Weights of a small mixture-of-experts language model, trained from scratch on English Wikipedia: 8 picks a token.
Below are experts of layer 5 (counted from 0) of a mixture-of-experts language model. Rows are named router (the router's row for the expert), down (a neuron's output weights, with its number) and show model dimensions 0-127. Each number is 128 + 24 x the weight over its row's rms, rounded and kept within 0 to 255. Numbers have three digits each.
Before each expert's rows: a language model's description of what the expert responds to. This comes from a sample of Wikipedia text that the model never trained on.

# expert 6
It responds to: Infobox Summer (DST) time-zone lines, plus words in official or place names such as University of, District, State, Secretary, U.S.
router:095119105126110123123134125094141169092110146153108105093098071189151154132110155133141154100115154161129119130133115136113111178118170084116082150147151157100089147142100126104133141154141133119118126134180105174141141130122112142168135093178146150114126127115166136105135124146097118147180120105122128130112129151156133085142094082157112119144113142135128101110136099166137142115144
down0:116113148180136145067106190123122103128142132129140151094106128141134099109111116158095080078078088110124141110146114130142098126089146139135116147112127137146108152098153098101148106149137094163077155139140161160117098111125122137152110104122137128100160144131082145147132163132113167144125128099157094140166130169087111104143131142110133143123097167108125128115121144124118122179120
down1:110114159105066141124148132114099127089143117135147126144120115129106130129141166138136111135154121103157116130114127150179184133100136157141186152154111086159135146110114129120121107132104124095167095144085141178116126108164132134100131127146148068141116134107125156094184089150150119151097127127165083142117170093132139155094093111138115151150142137113097130127110112106121136142101
down2:141087127125108174159154176141106093114137141149132108120095094147164146117105144087114154119145109138093110162165110128124150108101115130108107099113115111100130155143133092093130087092121131115165156131128194145132136099130121147114127123112144174171116096144133133144113122158161147168146133117135137124115095102122130052159137100150142096142137128128067141103130144130110103096127
down3:086138109159130081153118131125108130148132105136129118121105177138109130148123136149135117123141147145120106126094155101123080097121108128122144162104086173119080143113156109139141103106150144121157095078126072083133147162103101139142133082107125118115146160133116101113096087128114122105125115133144096089182132126150165144110098118110106137136124117191162158139108113143118135100088
down4:125091128127145113153110168099107143135150120146090123146145100161139140147150097166087117104099089159110142128112085168140095135099078144132139168153154179155104122134149150140108171141097109128118151132192156101156154120139141160128135153134132129133133093111141132125098145126109120161132117106126136117152113133139134148101142110161106103136073084106115132138133103100094106145189
down5:156119086129122137117144110166129147111124130110137158175123128108163085106143156132109098155089097121116146090108191136143168132114081139128125132178084158171190112125187124126115108142100109114128135116155126115122147143062121075122130126106159113167130136156158094141143118146109103137116130166119158117119131113150127141111131167138149129122123142129129149145134155144118157111093
down6:143112131126120087098175074131096127157104146099148136120083121154147131135134134123091145107155113134117139139121189153146098103120073122119114116125123111149138181184127123132128045104120135151121203146133135136118081115123107113126109075140130084092119124132138156121119127116113093150154115136130128128126146125112143134142151111112109131102136114101095112148133118131171103106098
down7:134154106144134166171117111131085115099128158140088119147140137134146077163173162129161086147100146155147115156131129152123144106187123134117108117132144133092149108128146091134151195142114109123121123103103145118120130150108095121111118139108129101100089143126125113143117178148136148124131108169104133113166125127156102140171143131111108096116116167163152154098116168075142144118096
down8:169094141103150111076114115122126150139094118143130158164081101116133128129171102121139137147157161132123169125136136098146118140084094127175127106159089118142111125098142181161141126139113101089165102140142144112182114098173132124116109107166106092150122123116080164129111119172116115114101115119156157119117153128084137144145160154164113122117149169114134123115129135161117113121114
down9:146159095102121141149074107102114130132106121188124140160101132098120188101149177101126098146112118117127121145106138136151136108112114146156152113111119120100140118095127149102128165116141111104087141107157148146136137166120156157138142065160144115134073159157097077139118170131154059090112122137123137133115134146098148130107122108105145121135125150128148109134115161123146131165134
down10:111133140114126164164170109133115123154147125091095160137171142138155128121150145111100097154092119115136181120121098165104145123128104135110117109134138123092125125127163118130127116065117123125116096111121133146136150114126137104132109075131127076127073135180148091109119133126090082116121129135171100152199143132159170119118121110125123129101191140125117100141151123111114102127149
down11:121113152144121068120123154137151142153141142126123108119127125139115119182115135125133089100158164153126084126184119140107134138143185118104148176095161108169119149121134108094127150139121141111130120157138122130105090109138166078143135203142157122119152134087131166095118149115173141133133125105114152119132109149143105101127136130096150128137118090075148113090119109133130128174137
down12:130091150157127143127123177152143130112111145131154112115097075116176138148168113130130137139101097101112159111153108148128114097098090091134110143124110134147107134116094114075091116145121154138135107122137139107164115127137169145135170098100135136158104117088134158130129181134116150105111127118089146121164156110062185101160106100110127114162133095109138090154116112131132127126149
down13:162129132133091151088109101145126140122108140125121149069165133140105128117133155127147094149102142138102096087140145138132088124139111117130173141141163145155121106161116135099115107093152135167149124102111120166126081117103070148131119096130177135089110155158157122153117125131112113092158101146132104124130052185143126128137157103163154135138127150112149147138100121127118165144118
down14:168186085142124117136166112148097213146157145126151167126128139160121111107088103128163109150101134149113138151150140148144169131129148106157131121106132142118124103112143152160131113122165107164163128105155128117113144128106167121148118114099094134128136094094144134126158119173108104104121088162146084104122116112106143107108113148107123161164174126098091116103115131104121119150116
down15:120123128104115140136109106084107131078184150139127109113114111151141113139111140148111161071157118155141121156101123137089154136172101144088140125130109110131117164082124121149143076134124088101082120156092127140151107136139116132129143087157086113106187089143146103170148133125103147138102126106135138091154123114107133121114132129163136100133099095146100158124110124128151095148174
down16:150112152135135070164152120130161133136135136147141126053112103137115114124152144117145127129108134085140092134149119131115121124135108204125118134124125146137130110133112133162114073137141121166116148135099105121102147123099078100112149138121134102137142165103129124110130153148122087101091091128115091064140102171144100142080099130137150111115132102149099103116145081111155099127112
down17:117179123073126132126099143129066160154095135130143168134115120131099071142142138115116106115136120170140095152104096098122138138123118106139160154112098143141077120148131125141116097141151149125144196150142090115125127129160127072160140134152128096168125154096126107181130109137158143157130125098112147103138145144103132133122115145162155108174139140151093128140135155143087127147124
down18:098149152159131117101124143145124147118142149052154137098098112141119147108125126108143142122149116125153177114101143132132120122094121147161115117106147106137103139127110135138146106128111099140124184200144168130115134129159164181142102079147073138083108111130119141114132097141109112093130157122163129109157163169132156131138084137130130124107090159171139136117118153118133095107147
down19:137095114101181092115171117137165153126130131155138094142159128115097115110125152127151134142137093120112162159130158107092110177123133098128124096165131064131120103134124130153105156140135145129100118100107162099105140141144101165117142125168134083150151074110155148159123153095111116137146123151101118144113113132120134057139146151173093136126101151129121135166142131091128102128154
down20:140168117114135146118128098145134129160121134103105144135139150124152125180130111117088158212061132127096094148115116139143095146127128104094110092130132155144151129125141138137153171130122141074141111155152099112115129095108139086103142166166078103103113142158146119131095139122135102129146171121130124121132136150139136111114167163127150130162151146163115086143103126086103138104128
down21:116117174135127105150127159116121092084150115132187129130148137114166164138125121129097145121124096116141158123095137085089173139137115099109101116086162126153094153121119134122150168116139117125112153119140116145133155131130134121125112186106100114172139109106132104130137144098130095116120165119077163107118152115137130103101134140184162129071146096142134081115150139132094120167158
down22:168115126141193137135143159133129087155121126124112101115079145155164110114108083137129098134141163105125109132105088104117116106088091147098157126104142123097122125093121102132103164165169113102122129110110138124112157116083145136129158101124092123148134112128172089131109143126161118144154137114135146138144164115138161119118153122130074161155061130128107099106115098133122098137168
down23:106086164176172125136092149097133122156131081152121154136202162131120143154136130132173083128119127080100162134139132121085110147156160147163134128152135140135146093125140099127109135155140153126102077101126143098134147148173163150147130140135153113132141125083116148162095148154132152093099155154112132107142148118168166150133107111122125153124147097122106134140147124122112123146106
down24:148115128135128101147118160122122168103138104133123125144166088125118123156126111139127139090106196129099145194089109136133143138107159130133089093169151108137133157142103152131102128115128108139107124144152144171131187110133144143119182165137113141154148129099118146120141131128110134127185119117130150112088145108158098156147129115160114153125115068135116118135122090158179150159160
down25:094107125108118138137099090123108148147127142155102105146164121123125122103181118156122133153085079097098150086136124153159135112129113151141179102109120133140090132166184148114128141189179141141137136121115168136105116120102120118128148087146135131103130142144108115126135131140109134171121111130119118147150117077082102096107143153159176133080134064133135130119113123112124109135113
down26:108106141151097144121116135127134148128143143087125145102089128094136163168152097137105145096175147139179115120164123078166107149110172101108173104086125140137091097083104109161143165138085142114166131128090139123129146112143127106144151118138148141132108137115115117139129128060133130176170099128107131157128136120137132088114126131179149092113132114112141109115129120158136131097153
down27:125142118148110107158139140099089143114167107132117114175193148117105147079124109148163085139145159149120045158137117102116129103168162128173142131143128187110112108138105157157131123162106106142120139111129131114125149138110130131123088111072125128135140128150147134174121133138114172112111131166107115123146116129133132146090150128105098096103108130153130158162116148126120143148089
down28:098145142119113140132106133128158156132131118119095168173138198141093106102139135148126120151087138118162102119122117168157115129107112139116183168077104161136132128110121136107109106111144157136133167130128105142119122151127112125172109141160109107138114132127134076124134124176179161093162105124186126115168135121115126163116085178119129088100111146129114103116123124143105098124125
down29:139122129102131085135181141161113154111126115111154159094056125139112126081179103127094138108114071092121136136133135150090115092135091137137157151119154137151160114161115095113117110128160117133074102135114148123094110137117080122107146148124141146147121115121098130140107070098133076091114141123110162081102128106155130123145165116143120131137105144111122106098133114133119136137127
down30:127158104124178126132172089141142109116091134115109163148107140112118102138144119123136106143101134120122144122167125176150181138142109107099086100096152121102133109170134146147161109108189112159141172070130152103148106147132100118071138096104116130109090147158161166155154126099120137102104092116132107136106140153096146132154126147125126152124141079099119130135111137146131118120138
down31:105121175114127108154121099091148091162131123106130120116128160068108146101131144108135110106141097143151148146143167131128157128162160118101147160166108129123092091137154117151089127099066140114094156125127125121146103142097095138129143147090170123104091128095150124120143082103130138161119119143144130157136157097147115168096135143115143174135093140164149181119136143158148130119136

# expert 40
It responds to: Suffixes and adjectives ending in -ic, -ical, -al, -ular, -ous, such as political, military, co-curric-ular, mathem-atic-ians.
router:110120100129112088140182131089135142115120134136120148123141117130163180137121164147154104127118115101136134142091075138119140131131162122105080138124140113112145134098155129101127074094113086115109107116127102096128143169139149125121134153131141147145113116131132148128150120060147142144107157182129091187126138096109104133129134114137109130141134118129132172148195113153110140172181
down0:145137121177160104101153139166122135130154129120168155085115108085147103072152152140142110104141112147138139087113168141107119118128182127113117118080125133125127115112140135168131084087132115112102134145132141133152127111089126116119154115115124102167095113148173101088105147132111113089085149163104134153137150147139165087153192154138155149123105118133144120100131138143134114093124
down1:086107141133125153116125126140112117105147133174139171153137142074087151115109134160116085146121149160102123140126075144133115140134079153115130125128151134137103123097134108093131145124112106125144135112128145153118128107117101092119132106143100163122165140120148104113160138140162106102086152072118148072137120138113152151087159116122152071140108178068133142161108140117143095131105
down2:144109116144134148100146137158109177088130123156109111099099098142099132121141122127161125104137121159143124124138089179114106093115109123145137114164137124116156190104134151149133135152144109142103151160171123152188145122120177157109132115131160144121085106126114140177129181100129121096128102154141091155184096149114112135101121089122114166131135120139127124127117151091113142148087
down3:123109169115132075142115110114108125117104163123146125066140105149115168158124132129121108140101140133133097124095162142129096154149053132140138131164072122177111094081152137106136161130155118144107168113128096144137083137154149131123085132140155124119152132092126186145161140147120143161128140107110135125133124097113120107118131100114143135107136163112155157118183118122114158145139
down4:145085120106110073140108131161138143132129168118104161119097123148158151161097137121153121141128122081132141142142133088129119138128154149150133131086167117122070125101151162174116101134118134140171139142098166138141116138161191094117115149137156132094123094135091113110126112116092090118138115085147120104145129125117100120097135095126089115113164101170104118098105148084126117111135
down5:135135104147107110177160099163118145127153128141114139128146138096167107106171131146130161119121168168153142139117149168157112109089165146126101105106151135112148106146126109174135142082106104126111152147125112182134151111117108128133127116106110161118139137097163077139108118096130114119119122138130135154175111088141132141148110073095103120129152099182120141129131131074176150124158
down6:126144097114166127102123116125137115152091173118107125117156146140164107124146158121093150095115113173114150139173138174126159150096104137137129155109129108126145077161138100118169120105146120142077171093128169133140092127136065130141130116114134156119130101141122139188105139144134105105172157151130125154145155130131147152130078138113122136144156113146144105094175092146144115107131
down7:164111143075148147116126108109084123136108144128134152124134125113102164108137082129109136182103144133167110138113129138178136104119089134144162134126132161159088136138092134104117112194136151154113157128142142122150144121128154104089122131143151156133119090148140138151105151151134113158108136122165140122118146090173094143124114123158120139100083170083127184125132083116106140098105
down8:117126142095112165141117115121132096124140140130078157146139138104121190147146138126135146119136126141153094125121141139089106117113101129123155157133104122113123126126130151096134116127147128149087142108146144136132127100145103143096107178112150155089144151145169119181100141125093147143138144122154136165142115142137085122070135110105113158117122153080134134140118129126151022119182
down9:123127127134137084144154162172097120133110116115136112144110120156093151104092125130142123148095088144114133099160142039144162080125150106178141165153111154113134138141120114136132122117112150189152101118107102098121115123108161109138144125142123112140102133105163136108132098125156146113101130161117117146132103122165093098165121126129141158089092099136133119121062153112132103150139
down10:160126111147119128136116156142120135127106100147105129144119130105117085115100098129155115137100091178143079133127126150168113137137096094164139149112110155127116102158161095117093117150125139127135150155157137149158114078099099135158131145127072155139151130138143101165094132131125117098097118100081127136109151190139124141136144155123118102176077096116124170115127154118159129115178
down11:123148147140114148111141100122120131125161111125166117144126110136129140131121103145122118155154134086130100108112141113064104095148165139162117111132132085125127100105105130180117121117106153122134076144117134124150112143126130154116112081153149123163147139120102093097149079161114148148069128135136106126108109139164157088100168119089137131111111113132183132081157131093067121138101
down12:137125147127153139128157119079144123092128119136151139145151124095133123137150109106042141142102133148143169130141105118114128079125114119112090132137113132104116149135167146096139178110139164141137134098154139145123121139141150121111107136121148169123112116195127139117116148084139095148088123149149154110161147171098102123155127130123147127121080083157131145095124151115138091195148
down13:141131134126141174119083095145142099156126130134126096150116124132084118135164108095145126114144116126128060159150131119117146102201172179138134119143107124130131123138124149124096126131111100127108107106115187138166113121114107127106133119125131100146117128173119072125109148120092107134145126123099115106119087112169125101084155131152156135114132104114127129185105098136161167132089
down14:112072145111155112124164135139192113147134160084130123098146121134100110124116154089093106085123068138170114127166145121126104136108105098099095086148145133158150143154102126094123110148134114157105159113119139139109133165079108123137109130149144160114162104132121173163165160101138114157120119140131130124153136130096106142165094124122124118148077131117161113130163159151132129130124
down15:122135117115135132151142077130098175104126102120106140147149135144142107067154113188129076149129117103136104113132123110133164099146127136104143113140166160094095124146091126157121159112110159114172126127160110142097127150141179112124136105102160151152111142139089100134163104127170133129099114171118130123149126133135113141119121122114091154140133114146094083160144109106181166087125
down16:155121103175139123127130146159121154133155119137139111127140121134130105102090115150127112096119105136136187132121112123119101132173121134120150123118098099102142178118113168161150119141111068110111118133174162106140106152118096094125148093093099126075118095106136153109110110132087103074148086145141118132125117135104158130132146094132127099155163136161093143161151098114080118155150
down17:114148154156095123079112145108107120141136114147074135123123105122134139163159105115136161133133141092154167117130120123128135149156103100119134132159136180130120134179120100139117131129136130165082121110145126139114145187103124162118176134131110060123132108101112119130120130140108091128128189141143135073129147128147195125174178128127168122130126123091117133118111137096142138115153
down18:160140091111182073091135136131166142144134166118137148130139128078141099141139122136084140131086081181164170159126149121120127087104138129116129147167113145157119115152157149079140112127150151138163158135127127149083117084147131132095107142149141119174116095117151113144161110160114122139137126099107146135122108155113119139140132142112143120143135109105103136086143154131129149186162
down19:107113133102127116123171119111062162129102137124107141152112118145118152119103126193149141126122065144118105135029178135115114131102160131107116128129146122103141142126169143069106137119111103155127087117134118128108122132128078142138130146144120130152170125117141144131131096127101152107138112103159107145140135099155147113134138132131137101189135101174110130126120139119154099150135
down20:154125142131153104120110119155160112152102124118140116151168141146108123115113118143092115125103132113136112119122154150175137135116154125147170139138129128109131126133102163138128140098164131111089093160111139136120151059106132116127155132126108109105129144118135216122081093113105158131163117141120145153127136152121139099081096103122081104146137090142099107133097193170097148163132
down21:106141144130172104111126146110148126156179100092139125151150109095124112141150110114104166132103110129121136144116108123127129128120105106136118149155082140177106094139145110139139136127124075140109120137087149105141073117141109122089166111075152137167110150156129131113150133123089128123195148114124107107110135106081113173164117178129087099112140142112146116126109099168161123104137
down22:099072103100116156133130100132078115119097115091129149121128135134081080089124134170111153123099087178112151114129135109169174114125131103123164097143182102128141119174140124112109129136160147105168146106174129120109153178099101130147129127127133144101108122148144140130161136173122137100117100145124120098158147096162105165132117156104130114126144131157109141127154121129144120163116
down23:097109136104143131102137162146158168121164185120118107167141121114112104084070116110100096141140144131129054137123120131125106123107107117148106170110082161119173134160141139103174156154136110136149176120129110134134131117112108131141126197164148113159135134116107118161099156117135159103111086102141125128112136136108126120128103138119148116101107116142128111131114135086106130164165
down24:159113106142130113120116134151077116072122135139123110146112115169069129144127151105130128107120108142142140129079091156121141151122141146103116137165130134132108128104095112127128129157084102106125127123107147089091124107124159115108102119086119114169165083159134150146115130091147132114083086092115143113128137160083163117122109140132113184096124174115138117089134162125110156086151
down25:125114174091126130148129159102128134109157140149143128136117155101126131104116115130135082130145159129124143165178119124121123152170119133131125147159105137155159127102148164126115160128118145123100098129161080128129181090151128101139126170145123130107122143129127108136105120123170143163128141144091133122094089184150132113147129116157152205104150123108099168141108111173116156169173
down26:166126139147115095142119121111145152140152145144127145088166138101108143113121119135147124126108115142123094139165132142113146126124074133105130083114112142138126179155118102119117144084163132144161134119138131128119144122129144075120102090118101174137094102095175200148112150104165114101181142095110170153155097145107115145121131097102117151187142125139102135111119150128102112118157
down27:120130127150168137132118149064127136111150160123137111137108153162148114139105175115127129094170117168100105116168171119115121113117113127102147157136127107163142097146125101111158093110122131110120136133090097142138131168141115169119167096114164114119106090134123143107105134135061186122144149112105133099103118071105134123125133140171102152105144100121132144151147126073112146117101
down28:125135098163118133103175111106114169120127069137134098126118122127139113097139136104162105134152136123126164153123110117139197165094128134109117133120131081138109133099084192071102163115157134110144095142129118128141127112142114118113124101157087095198119143114130103153125160108120087148130106129170131126113104150098108149140131152136124099132126113096124124092154123100158115137094
down29:108148111195086123132134160155103102108139076140158119134085113116103104139148154156129113122137130109119156102105163127138117102147172135114152157118122111151160126123074135141111143149125165084147077157118104123142118135135118140130151115105125069129115155138125101135124126139107161129108178150155163083169174128112142120143135162171158152149116132161101144120118098130167121124117
down30:154089121094131138148153135120162123124115176135129153164085170140124125144145202095144155105123150159120136129137092128135107141107147142150107113120156126139110131154132138127136125120121120132141135152126126149136142134101155169151141179131137127100156130083049097118128161078116094139117154090160127081167109102114086081118112146137101109183129126140120119152136116134127135148145
down31:141108117132073121112104111149159146136087071107091153092124099139117117168133120103140134143149136141151158150094126105121105113120131133104105159103160145149157115154104102148108125118115125153138126121156147140129101141115088130167130133158150104118153132116111095095149135133111078131122142096133149132134131147137130097184186125178129089091092165112139154108118142104152082088088

# expert 41
It responds to: Periods, paragraph breaks and table pipes, and time clause openers until, after, when, during, while in sports and career text; also und-is-(puted).
router:117131098126132162123123120112108125151125141122176115152109099121112118142126157133117098143126099078125154126132130125140099150157116148130100135176101147148119147156107152088142106154050113155138083155146147140165125117162101096159162132102121061129140107142105141138105162183129125146158130120140126147096184125134125110154139119146118111114122174094093137130090180126119131113107
down0:131131118146157144186095112132142071117180137144147104123175115095130094140162163158126143120144173127099153159159145153139143123139128145101092163159148175138137114127128123141175137134150113131138115127130159113098125085125126165119150154081110102165144116110151130147131140132098106138146105129111121102151136111114098151136158103109137174177100140137138133142062122149140127163155
down1:139173137158135093147112122144077147101133161120133120077154101146131126160113116141168107112151113130126096097148138128113128116109112106127161127099133080108171149153169117172131147110082152107124151144129127143098096087133132113059153115122133146178122125107129110150124127147159105150090133140090125162129138117135162115076145116169087140128099110142131131090145138172109125116122
down2:142100118160146122130158122137120170185117114123089139140136177143145125147125100174147117121149143128113114123090177124181122158100139097101145132102133091146121148111137148161115121098136120185118128103143103145179132133129106138127162111177102086150147135090119124117105188137076183148156090160163117125103131153145141131122115131150099102129126115106110129116154141144130139135141
down3:160122119146087100139091176130177101149159122110098173134146096105116110085160113145147119145141115137147129111143173162124112150144122127167152137100145094107130123141153151138152137145160109101128152125159104135083151131147077158126109110181088080142132150098126088151134115101110125144131149167129126077143152110150118152103118130167122129100138075149132130107129123101133102127150
down4:152131120149138135121132147134113145135143160152107094143112146117111102092098111166133111125087136136113114135107138167143130136152097093101140132082046160142121163153170124112117119126141114155118125153112115103136097123142126118115089142141155134132155166147107138106097086164138189143136085134172139100081116137110124142150111129158112094139159126103112117139165198125093137128140
down5:154132191113088120125122149101102103112169123154177115101117121131135131116146142109123112160137149104141156137118142132157080120101146145174134140063157100111139082156122169108134095154137130128109099098140107121125108148151179130116090115132176117156128079150146141165143128132146130141087107160154171088116128122124137128135160124133125104120131143091108138113115126115109129165075
down6:139161151092154105128143097107120131110104140172094133115112125109136153118106098121152128138114097147119188153159147174161138156125112082100141165109082162109106148149133118168151127097110143157110146113145170087174138111120099163151111127121114128147083111173151172135123149114120123105127159154109113140104098133104149105106123117109139136147110135097164134160162153098115103129164
down7:135097157124146144151106124067141094153134084108151120135100129144148129125096141127114160103121172195129169138112104097136140117152125124150154098154128123120121125124136140114160097099114139175122167157093143118136121131107135135138151086120125158150111112090116087141142156104167145145141097145163136139131114158093149153138133106109117145128114113176086157116123072133176085102126
down8:127170157138128102129119142131112105133191117108114124139137122121113110148153115125164093146114122168125114129114122116154162137101101137104101142154143151178131175108125124113124168115156072159097136072172109089082146107114135113116110102106144106104150146124157135098124082116163140136134109112083138073151153129082100103104135120147155107122121140154115163104139142136095095120112
down9:149141111136124137164128081153082138195153127110147152178105099156124153137146141164137135127135120126126114115156135099103110135095081119125106099103091128144155145129185126168146140095102109107136088152145113119135104130140119117090083148109148110119125124129144171163144161179104157159151119143155142127114092129120149099141171110123144108134106147150116114092148110186126137110129
down10:133115088132132166118178118073133093138169137108157137118091120131164151104166095111124120130129101110114143153164151147126112184121110120147089108117172142119139145105103126077159111140138110120137135145155146096160102075125123151118107106174105136130123132125131125102148108161125090151107118076123087135176117153101189153158134120130134149118099095102149124148124137144122118121132
down11:141150100129128099133102089099126129128143126122109163148078109137155101163130159134104186137122174149138119138145166109139139129104153143109113144133140130132159091116144147133116121126135111169128149109115126120103123145142071086070148116154096151121161134119123143104105152116080082100131131116116162107066110149159127161125162120137113117132168091097157152108127088134157107087123
down12:089118115108161103113158102145142119122135128125141144174110167157107134126088121113136160056132106124095100109134138107089168144144119131105119141135123082133076112118113090133164169172153140120138120095132143130118088166122131154133124126148142128109107138159185129105133157110114139112127137118125125117158110111142075133129096132161105155131159108193102128164184120133121128137139
down13:159128120096090106184127124099105136106124098160147151141130118128108126112148140082115150157102108119159158140116067149151148134169125128143138141177159172128139126167148117051110090134134152150138161135095110129102173122105102110163161158154108131130114078122124127159126111110154128148131158120104115164140169110154115112143126091138139130112154097130125122144125123112119091162114
down14:103102141126095105143126140148167150119080104149120132139134119109115142156177150085133117159111095171156163140152149145110094074098117110090142146154119122117110106092096106143124172183149151102110126168114141132181141114154122149129154107153132158151098147134118120145150169101128083123116110109149130137124140158147118144098096112061140144115107130126116137091130091132114145138140
down15:101126128075109115147116128123123146111167118101109165135143098165106114173122124131088152171114120089126147163098152152110121142103187132127136133150148118147100141132139157137107129153122165124130104132095149100162155148111124160125131138122171093122155156175111108067145108140102130085056124147108150156137112094143109141155122120129104144129127144106179127106159113109125148113107
down16:158104099096131138120138172141076158106088137180143161110111109130158154136111119129138144079138111141152106130120103106134127142157158116126152161113106158127128134112108121117129132085127124117124077098165172131109099147160143105091149126136130173156145097129121100153138094117133121083171136082113151109119139093106131139140075122144091140123152071150154131129133106086103147130115
down17:144087129141129155143083153127136177161102090167092114164087167134129154155142101106091131146121139156126096098100101122115122106083119125059098134154147196126138105114108126122132122113134129136136141113149106135128155122133087115130106152153114095103114139126172098119110170160149147078154154111120130133140086129145115132112094161098129161119160119103128106119108102105116122130116
down18:085141115120149100153090139163154127117137122166138122150153122158104143130098154100112124128164139192116143150119098125086105072143104149101095114137141144131119097089131129153138109093159170139108117129142118117103157118169111118178166150097141145111149147131126142147111105117141142157134152109119117093136079148163084099092127098142130121127146155193140144110136134099095129106130
down19:104106161125119110112096108152122108132159120121115097083134131125119079137150148099076133134103117135106154142118143135167148140135115139144156110113153166140153131116106141136146125110124112125151124126124112173149144162090144165132114094147140113143146132153121112103125142135146158171181118146113122065116125161138098086168146050135149131064146107156108088159133163105132144117136
down20:171091104145150142151131106127136152127140135165144130136130147116152179133163079161085121101100119157102125118156129125084109124113131114126130111137084159129114145145115160112106134111150091135099103173121129119165092108128150107128120167105107111082110166124144141130081129122104118123188184141127115097140119156130093114147145128110167071141141114155144135078099120116135127101145
down21:126113098160128151104078107130165121162149103088104113152129144138114113156135127167097105115169135164132094086117176178114094104070121087120107132082149111120128143126140136108148137147109144121152169175107126133123112106124092163146090077138107089152138160138154114166121112097108123124127103124118117087144143132152127091169141135124131142153086132137120110134115123141142157137142
down22:154137143108113101109160119143168167164141133141151120117114116133139168117109129137142142146066125074127147114124154145164092150134138139137124093107093144165098156154145119126140101092133095134096134094112075129141174115136124159145142090159123086121111125090135145152096122105134149134093099163116092110071136109108168141148146153134106141126132133080130116144087169115114128102125
down23:154152170109129103143155118119141150096139112166127171110131135115174112151111120163096132125167105134130130131092129171138134089083130118131118107133146131145129150131106168141098137140104080110107092105105100158152123134120115139118105133096122119110125115142170093171100088154150098151096097156155178176119134128150164110136106104109125089105112141163082177110114153143146122138136
down24:128112169110111137138149108137117170105126114064126130134119131125137138107124165140099138170149119129116106100115106116106161130135142097164117092088132140142151128065122124098129167122136197174135130124120167121119101158171125120117090082091169101099136153101091125125144142057111145136105134112127135137177149151107136129154123128143150127106151138107119132167109134136136136164144
down25:137117159151101123117143107146113126148142147105124119111127146163107115146106118126106112084134085142122139095137147117097136125099147095128113096155142092166107134087092122102122119125089115074118122194116146126125163145123103116155143160123114100152152137130178133160125079108118086130130098120135167096078124124104132157109167132114110100167147153094075148118119094146131126129175
down26:138113096180131125085132104130077080134155128120121116161156109106109133146172134122129105183109113119143163137154125105132117132136146137153150131135147108079107097144135067128165155163162129157137150139123146139126118108108147132135116095132148109140138160111110113126165084187136150110154081096107085099127165131112134134119124118104101145135092141117134118146082115112093172101132
down27:143138168084138126134135166147137126113110124129143181108136151108123159165129127130143172124136131076126146121101136068134116184119147168164133102139130156115129136116102130139144128136146141115101151169125110148102094109135180106174096128153130101105119120128148127094166126109142093121144142103082119120152129113131102123141165200103130108089142153141144134123145111102128120142064
down28:151127164139143102126132126124121100139091110120128118133146130146112127128144147146157146128109153161125087116094143118180146092156186139137174153108165102156140086102107128141103122078100123139123151076142156160185118137148149146097145089133052130113124118153123124117102104117155145115105122117196111125111142159134133144127123120108152105155121091126134151114117095120082126118135
down29:111096163160101108125132169133149122114123126147138150136111099135088151075116098128113159118120133103151114156104138105110129108148122185091166161107160141146151124133135105125157111159109127138162153123132107114170146118099102161109140159104145127108160098127097124115087120129095113151101118137157140100142098125147199151138153134150141146111163122156118163098126102151163103179166
down30:152121094124126122104163136137136160135141128117128104082133105113105133128139100168099100078138112123134110147129146079137134138131156134147141124144112145151102083164118094112100126129175138166127118137166120106141103118106094142148105147074111141070142112128101133141152159170075119122115086109168142113125130128117142101141141139099116131170135183123109079089149124110176115143097
down31:111130141111119113131113119154106108072139120163145146145149148121084136145112138139138096137142130139103146108120125128175066101139105153122121134107085120156125139133104175148120097172173107154104150112161139124171100121112125104144111132118114118099149126113126132101136132141129138154134116132129140156129097160135149119167159130124129108140168122082108149101077145112129081162033